{
  "n_layer": 12,
  "d_model": 384,
  "n_experts": 128,
  "experts_per_token": 8,
  "d_expert": 48,
  "d_shared_expert": 0,
  "activation": "squared_relu",
  "moe_layers": [0, 1, 2, 3, 4, 5, 6, 7, 8, 9, 10, 11],
  "router_score": "sigmoid",
  "normalize_top_k": true,
  "routed_scale": 2.5,
  "balance_loss": 0.00702,
  "balance_bias": false,
  "init_std_router": 0.0251,
  "lr_router": 0.00051,
  "vocab_size": 16384,
  "norm": "rmsnorm",
  "norm_eps": 1e-05,
  "tie_embeddings": "early",
  "optimizer": "muon_variant",
  "lr": 0.0122,
  "beta1": 0.95,
  "batch_tokens": [32768, 65536, 98304],
  "seq_len": 1024,
  "train_tokens": 330300000,
  "steps": 5241,
  "dataset": "wikipedia_en"
}
Below are experts of layer 6 (counted from 0) of a mixture-of-experts language model. Rows are named router (the router's row for the expert), up (a neuron's input weights, with its number), down (a neuron's output weights, with its number) and show model dimensions 128-191. Each number is 500 + 40 x the weight over its row's rms, rounded and kept within 0 to 999. Numbers have three digits each.
After each expert's rows: a language model's description of what the expert responds to; "gets" lists some tokens that make up at least twice as much of what it gets as of all text. This comes from a sample of Wikipedia text that the model never trained on. Tokens count by the router's weight.

# expert 37
router:558421566470452548437509532497534555448433533448488480543467491546533485518509558426547518447452544448480531450454470488485540485513513511537541450515530554534500551539515493457523531539440467
up0:419553410544534462523539491491451438613440507502581499524501516477502469490493499545510465487486426536543479548532449477509465544488468489446497512564550527545441502393545509529474465462494541
down0:458468533478505461531478504451424468492561516471567436495570495515505478528518494506510516475426504462513508372460451499427443482480456490477475452516553519503510526482556465506521537509480462
Description: Markdown table separator rows, line starts after breaks, and connectives and punctuation such as and, to, that, commas within running prose.
gets: "|", ".", "-", " and", "\n", ","

# expert 33
router:545457548460474550456485527490550554445484526445496441557463482527562459551489520463554540452456536471486526434474488490483547451515540510497530500513548563535527551538543510436517555512444489
up0:394536469455517450541496544523468394565416485466557476528431464504512446514529527532529508517471467466568500530549494494546454498486426514507499548477473524527450470499539506577471461458517511
down0:463454453485502499497532505460450520492534486505555524477517530506524502506482469493479459478540538416477484414397478509472447456403399448465488495521533528544490563576503512494529519549485491
Description: Prepositions and verbs after a subject (in, is, was, made, found) plus adverbs like eventually, later, and infobox list dashes.
gets: " in", "-", " is", " was", " by", " of"

# expert 60
router:534421566459454539448505498489505523433467535435467477537465516506562476525488552462544547443468557443451506449467503509493555465504527487531520443522549559501485550503549497434522527546463512
up0:414543418523536453539520440490482449561480539513597477501541523457543459501439508504534469515477494546561468544567480513513458534484421502484503518528513472486461445423544484548500456499506555
down0:484464497532544521512480509475459426477560455444544470493572519498498480476519549519518438528502540412487485392432503509472451469486440444521492483523547543544489544528524506514553487504457452
Description: Periods, semicolons and line-break punctuation ending list items or sentences, "and" joining names, and pipes in headed tables.
gets: ".", " |", " and", ",", " ", " ("

# expert 25
router:546433534450468501457489513493536538477479566458461451570475513554523490526528535479543547458445536458477546450454521530454540433525534496512515475524550514520509553550554546431531534546440469
up0:432522438519556488558518491500464468546463486490574483508447486447488455511498506528486488508482436482575522547559482498515481523476381498476473535512515534511468502432510517530478447509462499
down0:470485453503491529530450517416464529484521507441529475479557507534515483530539515539537485544523534420491475422454513522474440455459438430500496492532576511492513525562560493531508476551454501
Description: Periods, commas, list dashes, table pipes and heading == marks that close a sentence, line, cell or heading.
gets: ".", ",", "-", " |", ".\n\n", "|"

# expert 8
router:528430570438481558456461531516515562458493546454522458504464496515549484513504570436532529448455529441476537433461476506480553458517498529475458467515551542508487550534540486469513506534492453
up0:427524409510505441514535516529474446531438519488589455507487511436545432481486507520514454518477466465605541531597451511518476517469401507481548525508512556528460449401496477549521453475517534
down0:474464490522552519547481476427454541483513482505555455489564484487533511491498493497532454550518543470480475464476442474493449436456451446518482508533528532551533534494528516524547540503483488
Description: Prepositions after verbs or participles such as of, for, after, under, plus time words like later, early, end.
gets: " of", " for", "–", " on", " in", " to"

# expert 53
router:531440554429438546458462531432521539462518552448507480567430518523539479514494553466519550439451529433471533452508494484469518463558525539498539486500560531543490562575511544450524522517487473
up0:424521394499510462515569502530474428557456514488578492525478504478534440470496557536500474520478451473585494535590463516516484511475385489454510531536535550536452483433515502526454458463475514
down0:482465486482483493508515510445444504466559481464563475490533476517532514507538528505502438499528545413503474381459456512466428450441439448484487477532523538514517530502542525534528500553460514
Description: The preposition in and similar (for, on, by) after names, plus middle or ending pieces of foreign surnames like zh, ik, es.
gets: " in", " as", " (", "s", ")", " P"

# expert 12
router:526449531438425546428467502507556495428475539448520466568468518504560465531508550466546495443442531455457543446462510508481540449525537542496517483515579530555490578560526487470509537538470498
up0:418520408506529464532556484524448412549443487477582466506518506452526447481497540527518480538482444479547523548578495540538478516494374513472452519520512518545423489453511510535482436532453537
down0:441461508491501463511509486412461521463569490471556458467540470518543493499516545529524471530510531422487446363465475493466439438433475442501481484528551524524513528485553523524544524518459529
Description: Bare space tokens before numbers in sports and results tables, also list dashes and mid-word pieces inside foreign names (Tic-onderoga).
gets: " ", "-", " as", " P", " is", " -"

# expert 55
router:567470557467452549440514522491548543438477541453463466518437509508531478524517554455555531461457524424449518451466503515492560442498520531476472466487552538492513545555541483452535539571452458
up0:405503420466516453522530507492510450560451485499549498510502518460516451501525562505532425497483491480565499540562477509499481541507408521480524545520546524563467426456488496570481469508464510
down0:453482503504464492502488494470469511441549517478520453493555481535553470487538519505564468497519514421488478398453435491437427471427474437516481513520532528513511497506533542500565515526446521
Description: Spaces and capitalised word starts before numbers, coordinate symbols °N and ″N, UTC in time zones, and infobox labels like Released.
gets: " ", " his", " M", " G", " its", " R"

# expert 15
router:525436562436437567453495508497545546456468546463496471566446510496559477507513561466535536432467524431469521445457500531472552454515511533532527476530555519507478563560535516448516514559435470
up0:419529371478519448503519521496464450559465512472550450529487516487524447506513516514483455494505472496595517568557458517479492535465429501452521520533530546541453499464514501523487435489484523
down0:434439487491519502522502466417463501496527486471545501457556497508540488484552507504534459529482505413505447418454470531470405435413470451479487491487554537515527510482487493552535515551463501
Description: Prepositions and articles right after a verb or noun in running prose, such as with, of, a, plus verbs like came, got.
gets: " with", " of", " a", " in", " at", " that"

# expert 31
router:547431559459471539455513480500519524435466544460471462513456531490558454529535552460526526440451538431510553442465496513488555462489516524511516444527559518528524529511524507492542515512455495
up0:437527439499539421557560497517439437566435513516597524501510504508530472485468497516498505503460501511583463523570475495512444508465384498458499494544547507542475492434518469567475489507496486
down0:432462480487468496496490524435451539493554509486526473513524481531541488487558499480520465503494523444450464401484458470472413451468458449522488538539554549536514508550536536527536540550438476
Description: Words after prepositions like of, the and the pipe in election tables, plus See in See also and colons after infobox labels.
gets: " |", " of", " the", "ing", " D", " their"